Experts of a small language model: 96 experts in each of 6 layers.
Below are experts of layer 4 (counted from 0) of a mixture-of-experts language model. Rows are named router (the router's row for the expert), down (a neuron's output weights, with its number) and show model dimensions 224-279. Each number is 500 + 50 x the weight over its row's rms, rounded and kept within 0 to 999. Numbers have three digits each.
Before each expert's rows: "comes before" lists some tokens at least twice as common just after its tokens as in all text. This comes from a sample of Wikipedia text that the model never trained on. Tokens count by the router's weight.

# expert 56
comes before: " the", " a", " he", " that", " The", " it"
router:512573542470525454452538425475520555414439486518557576443516489459521487377509493483501478628488542566543564447460498472550451526514607520474450520411408418545555472395
down0:469513477574423454534556440550527528516505514451546575464556532465426535493557460476540504579535470478395410536541476480506530476428535462523407541492500542473502551537
down1:576513516565449449543467508507504601453494530518523474519497551598579508450511462488548550474570519479504543531562571502448464612443522499532511485497533566509505426487
down2:530562461458418488547484403483475521524486461527427568586418482467550538394445508566571544454504570573571558473434420490558526536421581499452547601509423394504521513464
down3:540502491488566436533539494406522468492390454533431520473501402504478461497497512431531376580524496506598560566474483582451472534493504556517471496414474538521545416483
down4:545598535543505579500505504499505589573521490518472565607485576475499466520478473545509581553517502529558567567438486451424529449468447517486448564487546457423571570585
down5:452434595522474463471469572559462491543587438438480484458491602432540526527501449550490547434443587519466434479483550439523436496546481573474518460504460453572464494510
down6:510502461457527454479506518650529470394457522408505443467534492418442535473476421519520547424441459501541473558497520489477475504435510495448557388471501510593487531405
down7:517469579450492481464461546465561535517399489475488473499458512477454496482510485504502420504525492510435395519514462496420410493570528456540461455636578580552448468494
down8:535533537435430467498515433465413458454486544508524486395519504495495526538525469557412534444482552450547589495506556503512566523453430537489488532510492500515486453515
down9:498488544473477430485515531530514436511465475403501525439547500462523479511497562549488419473485570501590620483599402482509604531532418503517413424498421519508559552538
down10:590554462449545505468490515543497495552484430517528501476424423484542467549534524600554586475445529391552539450552555476535526503549487412529519596426556434585423531509
down11:500584530456503477545420490421520545438539408471579558479505567549510506560565557529515485579459542477503486521544496513475525596575526551509440391590393522444538431526
down12:437423537430445524458542551555465524539486547464545520516506560523432500571536469550563454511548473536491445525452533519473415596494527480486472450502475529434523467528
down13:579592508457457501505499571479473460452454467489555523538612517433515591446528472509538471471520486556562616563526487469529513555547566585541424506449565446481577502491
down14:615472517509407476507544553500488447537500567568537568477563599420482443482505427652445515489517522403511513558463597502575416490485418495520528627471511565522497567493
down15:474577524468501499525460611501504517455569429546496445504495469489423557540514525428439597489510500464592577480514497554472490528539450479524465436538544554484426459568
down16:494475462493542470435595464555553493522516523497493447469419498490535483509486554512564526471578459345569425437431550525514448477448596572481396513520393522473533521574
down17:473527589498455486431510496508542456585401454474390444436371523472510442554540515546426474532516544538455455498518460490550514519562547401537556484531477565406489449519
down18:535512484477532453556558441550472525532470464504488533582483505555505530520445486425477506584563463506455532560587594397405537494442484412516465438522474565499550391540
down19:445535550567523514460619540481539428467478593552483518526387500471530538443460531450536496484435507513455476458499530494456601578522487507532522508367505571532467483557
down20:477544511508517514512511522452424467490505446523512428454455459469592517512480562545439485541530480570542478445563486474457564527516540463540484508545527533476486486489
down21:486571480526421428469470511472470386531518409422514487620528497434490550504505542507585448520416459529484506576541542500502489458450518461532590523501504503572498510513
down22:506463538502468552456503451495558502526532443593570551504479585527497528484540484441445460523498446537498555453509564412497500430499414445469507486404532549469399508614
down23:553497539564523498580406495506492541460473499510554499548638488487482534504465494460462528467432505509547484494454504438433482566537464536517480495421534491501467491570
down24:555478486529489489517527579491450420535512566525430429569554563485484541517445453418493528530534430487432430411535555427484517395456521520527465549493543562579412357567
down25:528416426526550482488519401531436507629409555526433455497503459510534500429510532504507485446404494436543437480510511474527491465495470462542475465482526452595506607574
down26:627553478488541435445500530526467544529526548455587449571435425478476536454470624544515587529544549528455536508480514509523520494524503547543538499473527569467502505622
down27:446518570462502434509500633537533500504487489500483503424489501680561511482402485433465481572452509417511445494460480539468531506502581474484560540462566468440573481548
down28:562464427457484509566565529471566569540420529563505512460578493533590471544479428548476466426502540540491391446556553505431583559521520467485474491584506539414472547484
down29:432476485383442526467577483610512514453545544514538477551480530476514600533534449549532483534410481519509532471543494470488528556530497539519550462523487534538521535446
down30:438482557437532582582502425448521498533506410575558431507492456504407413462501474499531460526545566453450479518457412415429372440485491522546426497508467555499515593528
down31:516504515479425399522471495426591524526526428419483450441570498507523494618610462540446483539449507434544518529469492554456493542502539470420519512473422587522562381483
down32:461504506498543390504462500471459547531492498470498495510491551556392571489501459497497462522539407542450471537508489508492479551450497538488513444515441486523615485538
down33:563495485534497447582512437394505534524562528543503531556424471518449521433474458541546447523427449536485624556511396391511512430450504480525539419478447526487512472440
down34:562431419491461505543521484557431510518414556515540390400515410529555499604567546498447511486551514567631510424492480545518490498465531496438465480484460472583492380517
down35:439491418542527447462524534428502429485401498498447505492518607499402450496527504583604507498421488488522346436508507506575473522472532522519509571470452455569502515492
down36:516519455483481474493496438461482509490488510462420487486588494441401535525517574454583493460521443446520566493470423489473503403480424519556536512454488484495433490529
down37:453518390434543550505631521428570552487441455445504511472457437546540504588501578529496341444562536518565457509479486487475389529415503499506456494461460517583519492458
down38:396423449451536535470465553422540518581415570519433545494503455520485522554431525504523441505420509451477425503456443550462481467513515493456582505497542578511527447449
down39:557530487419498405618435543582446433485511468483520451391488505478507461498565528389488445498415488523525564523540477469522484525514535465497641507494471537503489420599
down40:544453496436515448423473487433542544406472434566474617525458353427558474517505542424488501518530509438453530494568481541508481419444517463500545426539452484509517509544
down41:489501479508583381549537489425523482556427492556500553547585582522488486480540431519450542529412582534506489419521506428531515492451497419515393487456575480494475519518
down42:499510494470485482508464448439475552519440544506436536478544495378487503464516597499523496530502571480477466519538471499518495478577559514399500495509517459566518574570
down43:578470522546506508464458476542522457518522467508493519510550578449509470584618480598562463467515431499504434555495540523573440537487461505427569368578519530507487505419
down44:497488563511514514560472496524547525421500549458475497503551580476503555558431467503499458554453537557528358557461565519497486408580438511538479505460548596533467458529
down45:410422361540502534522545401547504474495436511513455441486474482464464525602548579517496509475502433511547448500525469483482499490460535424497505503567428525479466545441
down46:368480494489531464451597454466405481510564553467511566555560598416413515569489432479539485485483503502533522518549450491436439562481545530505488518489449524499519635501
down47:496504517521542462527509488486479571437474566585593433523504423440486437528604432644504531516563609552503486391458482436507404571494511506511590463533498457567550455481

# expert 37
comes before: " the", " a", " his", " their", " its", " this"
router:534497480483569503486520330489523521431472501571542523431451453500515485409490588534510497581500446578547477530374485544535452469454516456443499606505500550471451498513
down0:457497484490410442415545533502504518460404542545481642493465422545467506419448535498493430505552500456429443520494484467509529497382499522411570549456551544530498545516
down1:545555567414615482511474410493447462445538443458477577503452540466482536565414621477484500524591424554506534547502525459527494458491533475479578474526436596455466479612
down2:470371492511437552513501524498516543568391494506423579559618528493484519487469512567537431555531515509373579549567535492491506596453554502531460520488460479511497456519
down3:557462520527476494442500490492500515481477470485493455591453505487453486461430497528524517542488544434559423445484409536531493432537466495535505478458459544568554495546
down4:484476535533509552495498517509529541484548571391549497444438517452468482457378594412458508578423556508577480482533503510521451498587577504544479488490489554451434506489
down5:568540538554470470550448541430489529547464451473487508546481531557512437475450465557501563428542440460449390422452534547518531472510517491506535477512500446497493497524
down6:557441514492454473506542589466487560443464446532393519535451484529529409546477376561401433485525456494610537409519529577469476517482503347441446477586467476494456456438
down7:449565529493573443498352450542457497486543470455483506470570543456499423441560497468467499531426478459477514487414539434571524589467559549524480463547445529529515478524
down8:440480468510445468508496431463480428523570451509419466585533452599506474571397540495559531391509462493482519481610437462435487506504457505470530511462374562463401550417
down9:490469508510416547430455570558486484462555563567563543431466498592575440530440579536525533430518471486456547539513473505469549454426559459608520485448513527480540507562
down10:494520462486523437530462426521431663546501495494488472500498632453447504449561459549522382574453459522502544448492486471519548554528484469502470542498540505486508527473
down11:514450492499532452412465471505542388560530494524533623482493552514486438483503587510548504464421536433494526504581503485475470498518488522574552540454474462569427455535
down12:525495500465443488601628514561489474504500492576374491497467407464525439517467639496426522481462551622514579536517444484443542504493523480550498519473465518528527500446
down13:498472480539486551443583492475529484540505497585543609500499443467469404571533424576474457461477485528534514522515438510534445542487451491489454535474604421545461499494
down14:450560598462539531560366516474539606462502598359487469521496474441528471482539511499580556532520531559507536449446521488522460388479566483544457550529499522465522414512
down15:487425471522536455519481540366558559525503574563394457456603431622493503548419511508518469491471525496533432441470430472536479514534524538518469554558516491538565486441
down16:486518530530460525540464536509456485469483519463546524372461438445575459518526544597549561517619511531529508546477513472500445559426571556540564425521554418509451509503
down17:508579514458378496564438458486584537452530501484518460444549433495522480412469513577478596442479478506493558513572468436477542499426553478503467443528422502536550468575
down18:467551489435441520387437481540543484517470410501479543546491487497393423470521637564509486513596520391494411537483533504490506561577513361473508479454537518456418511464
down19:496562550502480506530527522490464546492526571463529499455527478528598536530531460454409583494487498480518593436527497450549491526567523463556517443517474496486507491577
down20:538525404536457401435446490500421578435474472465548441519482484540571481555484517492573531464605565545521527527559453507480518525558470516465530424577564485509465477524
down21:417488568548545409590488511582512506508510609558419517537462509465457490562516487487465518470469520527409399416489488425541562491543540438488505532481490520463464438435
down22:534516477536549464492434452507511439581510532573483388433471450437478470383524515493513558485502493463526438464464565448566505444582504426516480527470533427565527600542
down23:524507572535484508595581413388477533445599482447457485487538506460462573459432516584525568477514523443611526420456493467476508495454466513476457533488433467512486474586
down24:455481511460507535499469488476484527514433492466478538480403491584452461438536538438452477440582427446469546481603503468531573513449455447525562488481337516504476492510
down25:516560550418453575499488588410512464501470461576436479542511478466460420542498493493501486525477541455485545484631468486572485590492574391478530509436451500536500423495
down26:630547523554500405509423462543467554522560510489506492505460482526567529473483588453468506557486482507525484467469519565510482493526508518423522465431508563541402460524
down27:449508443473443577516562515463408490514467538471495503462532561533562609526498543473530525490450523458462467618629526452523512598485515519575537544520572511503537532454
down28:459406484523561594544454497580560583510454512498486468414555494566421478476365519487469468563450555447447428506410494437488504488496500443482483487596507524459569460546
down29:608494394469558399484572459525518533549539532560484530492496523434409449451512527429556535549463570591526455493490529498501493480388537405429487527493377513515498473535
down30:560469428470509472467442491537465593355498503546463432475505453531555437492453597478501432559453481453558465466512393475485558412508523514488571428538475515535467423599
down31:472494513473471470487531473501577503478540524454489561532488511483553479542506481536611463482488402585416534524475541532412565502413514583501561411440519491475574515454
down32:545492510497493490448471447521476449467520462476495498469501495548540434434527586457508461497593504450518533438519482474423497475578450506524465438462533457513554477555
down33:533556518531433519552480463508521512432580479493460553584446469529500535535512606495487440512435528549565503493433549542525498555494480440481515528451510503516570476443
down34:450461521527504445504406495440498427598471491473409487475549508440464445477512462435426467494394457458391482524511486584500513446506599480489535533522524456471518551422
down35:432529525546518420559574385482514520522470552452485544535480548579473519506405532458543495545564514490552507587421579467506507529495458504446462428509445506474436470479
down36:577451472472498429470480490576483459441582511520424544511436577524538516406433520587500672497528491385438507458414465551509594453580468520559513559460468466520577480637
down37:422463504534561534457574511612464408545459518502522572493418543465442558557532511483423445513514444531500473415460465525519461355489507448558513546476509527571440521533
down38:470403478520556531578502567604504481543536484550608473513491456512525561512519534440459479518556454516528551554449423505587548453463505489512468513503437430522537502589
down39:482506457562521480532497500446499568403471569390492517553584455491437440526478447556559509557404470482622432549498445552517478534534558535516446516489419597505525507482
down40:525568514475443533499482468527500508515423501509477521591477420408471420506501476498451451468551540431559488540491558469530445443510482448395590538481454474606468440414
down41:455481416528475535512638507543494430508560558598460465489479474477432549396493411480429627527474512452375574483516608470510485509435438506533497512485525477451479389469
down42:498438521535570507456538532553520526557389547598494538461405459493461551488467410481460484534570487471410473522389467436468493483561491475529475556467527444502491500537
down43:561504471506554570407405486460408430561434492585545438468493477506554469580512534412468553448415513473508508374476487528559514401453486556455573376454522436550404566513
down44:567488496464516520470466544477493415518468595592429412546558531516539456562486448464395489505659418469511578348485623524521539490482483422566424574537458507490501486473
down45:459524553477508538519553507452563455536479571444499593500469524624505493439424518481559504533467445482520460540476487412476503496542474540453529426443499565468450551415
down46:506495541500503382540531415497527628489497548559474459448527476499542569512458540487422431516529548397467463520544586444417589535616511500606467445562564566504437443583
down47:479556365618428487449538465579402515465550423522479479472468466577478490455542475567500517393410531455576503574564512398502461516458488501523475518475469498505558519443

# expert 91
comes before: "\n", "|", "-", "==", "The", "==="
router:495503566445489426412479428468418554518563516578574470482499405524553489503403498482385495579566490542554565495548495540480507480462571557544482494469444493547470511479
down0:508576544498569487495532469490447532444523529587552488495461489497502361518578459556503506534415518538520486446498447501480505586529460513419490474466476449568496457535
down1:524466482537570477456511499585414510526483527542523455558508422538529419473498513567445506437406551460519568440554551456461504438414490528554475509529381447483516533505
down2:472441511469509431434468514621416565583566537512460480543484528448603537544530461547543360522493453474533448516510495390485406497509561517457542487444530545483426536535
down3:540383505444627653514524566575514540489519502542551482496506457353449536529610502440507422435532488539627512474459555547454465514500492424502421541499500464535417510577
down4:450486485429518498516590539539430453518489400571492466465543512428482455521511533449489488500469566527491610493552453537477425471455509564408469499560447475449503502492
down5:459494514566547527460464414521571415431452481482541525519536516466535525514570483505473544559494540424432562494534478422577502532493478507463535458479593450629483555505
down6:511515546513467437475427511521545535529484485489525591475569433483496524458566512525429557490508472500590528514501534475541498461487551499524571522526561505511437578530
down7:480459391526512489469427438469426513475477448466485449427568490488424560459548437463497528465508497448567460522473422498494488514501506438451437506482430495555497525399
down8:449583400505535418530533529550537539399453446391508518434562562462613549494495544516553439490517466433553507459458535517511459549528579490483493552434532536444480511545
down9:480604427484457542507498521458536555509596521489423469439537479476510529428487516444543505501502566554514438533582491464494468508511522482429441520491500611412580514483
down10:390537449464544508459479485498438564474591539495420560560427487488487481531463593481479456438535499509531544460441485500429474518585635474461498546486440545497412534510
down11:574518525551527484549457593520555538537477481526570524651576553477523433503492480525512410470539483462520487478438494540483443453512470448411574530444407489532544490483
down12:554508521448569528554515481409512522565500475409507534479480522502447599562542511529433466488574555479521475536490466443488475470468519406481534528576487536455439452510
down13:567479504446476555510466557571449523485438515441625478502466539507428473470527450494470447546499521487474467510531573617479503487433393472496387485455499515502483388541
down14:553482519572590553551534532546488439459450523469551505429441442512518491520512530466480444464586467473546546533481521516466418575509559458525537545557452505494545460441
down15:501517420513502457500480478500446590490488481530507462543446541510503515538484470570425573559532520434515578448507435493550351525648546536498464553609505449450524428563
down16:433518488497479502510501450540505530498485515477451573551536428449511457449548518398607487490513562470485427528537459531532372427536464475420530570564488595527482518532
down17:606563419479529443390432532536443555440532506513539458487475413545557455477520453531505500500556580467520491542522504568479443539474461466502520451568529420597559449459
down18:563484529534512480416538488476529492478535512454451448529490413439521478497584518575482526552487547537463583491614511511620483487510507504455572525471528543519525444611
down19:426503482496460509477553475454518513446472496543485511491578497495530441554496498468540480484526521438440458482486554574446544398462436463512505602421575571505488584437
down20:405479562590532531447431467535525605487510427563525570509442453483527430506485467453483532589602456565415529459467574542461546503564485500485559422508502520489468615443
down21:499488431547470479532441498455576529514488472523511454574503541455483515568492407562610415480466597497597456510486508482501478524508507406568459442482561515546517542504
down22:519510420514504513561509493445492547462539462453584497594472522561434571576478503610436520514473467540562508536431468493468523512579516474528586483585519523484452504468
down23:469514593575461525415572447490525591411491502525514503590477444488600508468509464518435429505501493423488554486495522530457505447512477508539465464480474492508471470461
down24:506513448513485573456493484501551430468503555512518536449426538553522508569459598472505467426448446508527465436429549489469473572580527526510558547573483603429493581473
down25:472474469406390547513569426501491423505502442452516492528459460520553495552459514480600536534479438448523543533462503558451470455459607525469584573449454428442615536496
down26:586460483507418425520400483515553548502480595510485584504523464513500454459364499483523445537498480463427598503468551418539453463500491515491490467449436547549435452478
down27:615506547487544427530511546522518481409535442445512525517489499495545500537490465459411482428494553478518520564454500549483477464533472504434585492621594528405571479560
down28:524581530522434555502548470540566501554535458484443409414425437543491585453522523495537519543367476481490454462482582521570527590522538528516429477547437485444471473427
down29:488509510459461469569561489545425525490492526446442508559534512485574481489487482565472559476564458564404489512576546485466541434468520515469479427462464394423493482505
down30:486581560480483509515474494580513586503504493528499525508535432463465523543476478549541478442465475523473507581533486475523476464512515493497536483572526547522433547502
down31:604500509493456509517400440500485511558470478555483451538528537524497435450531494448439419438445482552459586518468470477563477446527525592372460466556435431504442588602
down32:572443462461448508575439503444488485448464495451498537486600451493413458541442484528516481485570541521508503564518541596607459476460497496530439474503500548461465530528
down33:486525488466546530433541506509477495475492433433490533535552458548470520446525465442452569455499393519469500498548612516508500456441506519523542593441452495532524522496
down34:393604489483497495536614482544559453473527570411541537536463473495520535475475550463410517508465472461510456473602446484473472490492552529637547396532385447506472458545
down35:473498426443510506441574560423516483498444424415469449490481499548490477489525515414467494445609511459512484445549484543483499500565579466505410469553483451526416433407
down36:556503442451504551484600550521558507543453489549438497521478484440544422454544538459423480477453547526517548418594468461518485500559500576411513526514549449423520522522
down37:563553544520568394481526578550430524442453524505542436547572504508533580480419507566465449553528517515602527510517475490500611554628545397529544529480474559467540493563
down38:382456448450466511443432545465483616477446446510504553474503464500515554389457471412473463465384459544415522568487435488544528443571501541452459461503534451449444444439
down39:447501533418455474487481522442506548544480481535503627510454485508387427518456550469581509503589525534517548492488438494494579650451473394581554487506542456496521490490
down40:416469459509480566412473481446465522448523517436518581461544485463488485522490414427473445510579419527502491456424532490613577524543473492539444423419484462472495554502
down41:493476467517535530444470593586536573592485535419522551568485481487459517328459549475477515521478638529476594444549500595566540539441494465517485481481455512534435526480
down42:561562494535545482501531475502520410424566470497455565589467470596513417487552524531573480472471502462456420493426476467476451481506507497501385529459533531450435618444
down43:576449522551538546416473475511460558476559485510474470426504482461554427470469553538462516489477518486535597526478461539542523512495510504465516479539484543524480525496
down44:565559551452445429489470434489409429350474438520543549533472537461528489573545419533558517575472529468552566609546475545592493414429462480436633527512483525537519482448
down45:498508420460587565519492509491489435601482509509553474565533547477525435497524517452498442610457434448399390494575501545544482514505406464483418517442527503427502451508
down46:394589505572437470520503534432579514480385458494526606533499447504460488580505454632604456527593453387482486530474503496425487435439550445551574485546501530421496507518
down47:504512444579488527508480480451584542485519516378416460568480513513497610551490544484510460435407453378565514492515520414372499422533421558547576485443559479541494472457

# expert 86
comes before: " the", " a", " The", " he", " it", " which"
router:493476544530525551493497432511583520494443430586535403499444400550534448453491476418503487514545441572587510441554474488489476496514488468464538520562499584445532474471
down0:382505448556574505419501541579478419495528476498463455464500478488497557519463497465446527556440436516475505536507432474576477425551510482461540485531504484540595532524
down1:522498565544501542445522431545529478489417487432520504446520430548448545575463670512459521601448483555568519572486473520610392593420501500451579522525555520480619536496
down2:418489527454461498492561419466602509536520477533376465449491499468465489523611493508533563496581487569425484508472437529439510545506486671550487555546566464520546481501
down3:558507493432487532489499518547519431447461446494583522491541475521562483511612394481422422549541541584480462541522495475497536557383538498545524471461531533498476491416
down4:452507444495546546606480527536525411526479494412422482567533503498466581519463509509498562464432477496489497430498414537568488453599510537559515523532477415509527507450
down5:493477589540471518428526445505477539566525500518533528579575524536426480561416493553516546432481540426526468521542467488512551548537501484483471469522496519514522473436
down6:483594456486469516494552517546460501541469403467532560531540535342420550530474441499557458532441500461400563515529428468528476566516503554533508526520562498583520401458
down7:489471520510539488481447484472496477494472527562485402497508483514536530580524575444507474479507397559470541467501399441486464507484486522546419441461529424546497392456
down8:468469514513486557430489606546471518482438501456426488523509505459601498430471470422493466491498536527391484515596507520536569500495548477478533606535527516434509508511
down9:461514491553448433466457484586507492510519423442458556527503510457564508411559590394459490473652558449540477535470502437561572509530460479412393449560485536484472565536
down10:624610453541480472429521430467374545541459498400524546512497537574547526510533585480490516441524489514581391513520477491537576476563547467500499517461520522498501426413
down11:457478575578419446452485515520479462461508527451514559602515546599479508433526466551553614588611522366487533540494526489451553520499591459479539515441624543532462567495
down12:551560488489479498518553520605423548554443475471515487500434497451360450512482458582545576496468474453573518502442504456472453509498485487486588583596568507534500545531
down13:425491503557449420457508570508452518519484506587631497482451473413446483500528566512522535506464435537482444571392346512511542539616531483612555539486540518493446562415
down14:527405526573524522457501570477467446559446376480519574500571521459464563435520564596522502530519591486611498520544361499531447490447494543553542548566491505551406508516
down15:452526521567471508534574383570463502490452480553488515500405490494537539480499440549461513505450506525550507467515538466341412527506411432578525433461571562505453518502
down16:468432504532534475490496485533512502555506518563540541569458646595445545487468535506410446460540452409547489520436491538532489547489454527539512462481512506540585465511
down17:474516552462438533459507473519611531467534545530498462473495472533589568435411565421505494575486536565444486515466463496564516519521508523464539433513586418433498486448
down18:474330484512537529478596511600515577483500563416521479583530498538473466537493454531466514585532443531468623520520511500484483453485548498500439586454543577497484525500
down19:563499455492548545518500462569556508522494481551502510580555536493470530501492516520578513455539537535562527482523503575510485471438471507532486485481456455533457516485
down20:459425547452556527535508506530534442464542533482456505451491614482464532540496508513510533517491497529464413518588591475517514482485478497453421472487436501442534510565
down21:516499564566404517493519502505483578503505470542420439504494511484418460492471466525456483492508333492458455476430504507445580439536478521491459503507433477499531407616
down22:548554498492504492507488540483407556584552478561512535551442533454477565505519515558482537511441526481509535542464476500521459462374493423479551566518556432578484492434
down23:566495479519503596520463464536422415483430475472476488525484571528430573526486563480527499449542518537420444506450587549542510577603589443430493493477448548448479467405
down24:618442528592567466562461501506606572494384526544535558549478465432516485528523443477452525479536464499532521405482513498440544574488548495438477481576580536534441417523
down25:538423466478537546448520541555487492497495464534526412494466556523530478419546451508479465485531544564520519506517477500572555496431468518584536536431504493556414484553
down26:494526468462526537459558566425515452606432430492409427424604567390496482452475521462457580506531518480540426538547522554439460502525536505432469486478543480503454466482
down27:600512475501405470375471573553520490549476465622487577485530445444565398493473509472547436509593487570571581578573511499485517530576461379475608517531479386487480488473
down28:483542584461491435571451583456634469501463468516438523504416517449433548491471498471579519507527556432547474429485459538478556471521497523490442505525459533472563529499
down29:492537448513515588544481534532520501540465532419468455525515537470480521504423566569602488544533480521626436478501472507486439591451500403476469551534515486569481611529
down30:517457568489498481533484498440489479563581458426515578508544507512438500497481536508457571561456531454493613530481528477563503458524553536529486496407440530589471450484
down31:449520553495472486497472517524513487507511562540491432562526486448482608446476456558498542459467517492515575430495540459603400438513569464481478520408511453490494510521
down32:495594490525532492489500476429457458512545442535575448459513480532471537536493398558484539454494402546550552506567520549500527455521612484516557523489452544459445530521
down33:520512512553547450480542472460481538518468590456520558473501499453538524593434528497422469572449480513533513487468577465437499421463477525502479456427528466535397528507
down34:575482549545411497451522467447490565545567470392502530494439566542504522427538485483506564482493466552550481419462531565461549483524412455547492507463491464446465447406
down35:462472517560498494491555549583498433521491501547517563535566565526524493509533581556468479476478486485466596549556483536550441508555522393455446436494503487590433567426
down36:651458494488511576449438488507469500569414442563589407506381480502422402560482611479536463553480451469511523478509522457483483472507484486511514517466479475452463495541
down37:587461500491517554567500523601516501545466541525541568537482575457446467416572412502445483524454511577448536515584460512468538403460551498432452517574479489556499414483
down38:509502505508448435423521581480477566591562558465483548583449438542485534482555521522469486553479453554477538561477518538491593419498574538547469523524473433466483473460
down39:536609596529549550593533498462536512524434391496502480379469414536484482495493466423420527457438457562633503356524449522482440506515438465428537551460516383573450436467
down40:408473514523524496571493545463421481441554475443459542476506502561517478452529540496500473478481567566544423547463440515457504646576520506462530504551463511478396497435
down41:570474551559522440558588434583559567558508531465483506461464509435528518516458417482498508465486424524475565526518506523451543437526458483443539534698506493524444503494
down42:574563535510526542496466553565502547442455431484451534517522473556555426441516517551444539450385545433402505410446562387602580463483501456428507473500517506445529410495
down43:542565644511542431594506502443608503474484516467525536448536514495435527513438512546580473640574521438446469544530396457428477542460511508534397546545492493572507471527
down44:496586405414499509497594549517469479543537430524469514575501540447498446546552465531559506470443469543463468558514470575611480529455518486536513461509522499535448557444
down45:514504496520505514489490523592469558391514433415561442549450493444541423541468467471465542510506555533375358497497504490489558452411445474463511432494496504426523447412
down46:497510486509549547522564563573543558474478592471510413457371440469524450410563532496517493496562551563396497412473543429524468494538476567473548492435602456539512494564
down47:484357433475566564577397634450520541466467442547554445520487528532555477516565531480519455529525476561460451437459550519497518458494520436483513556497465547427492444558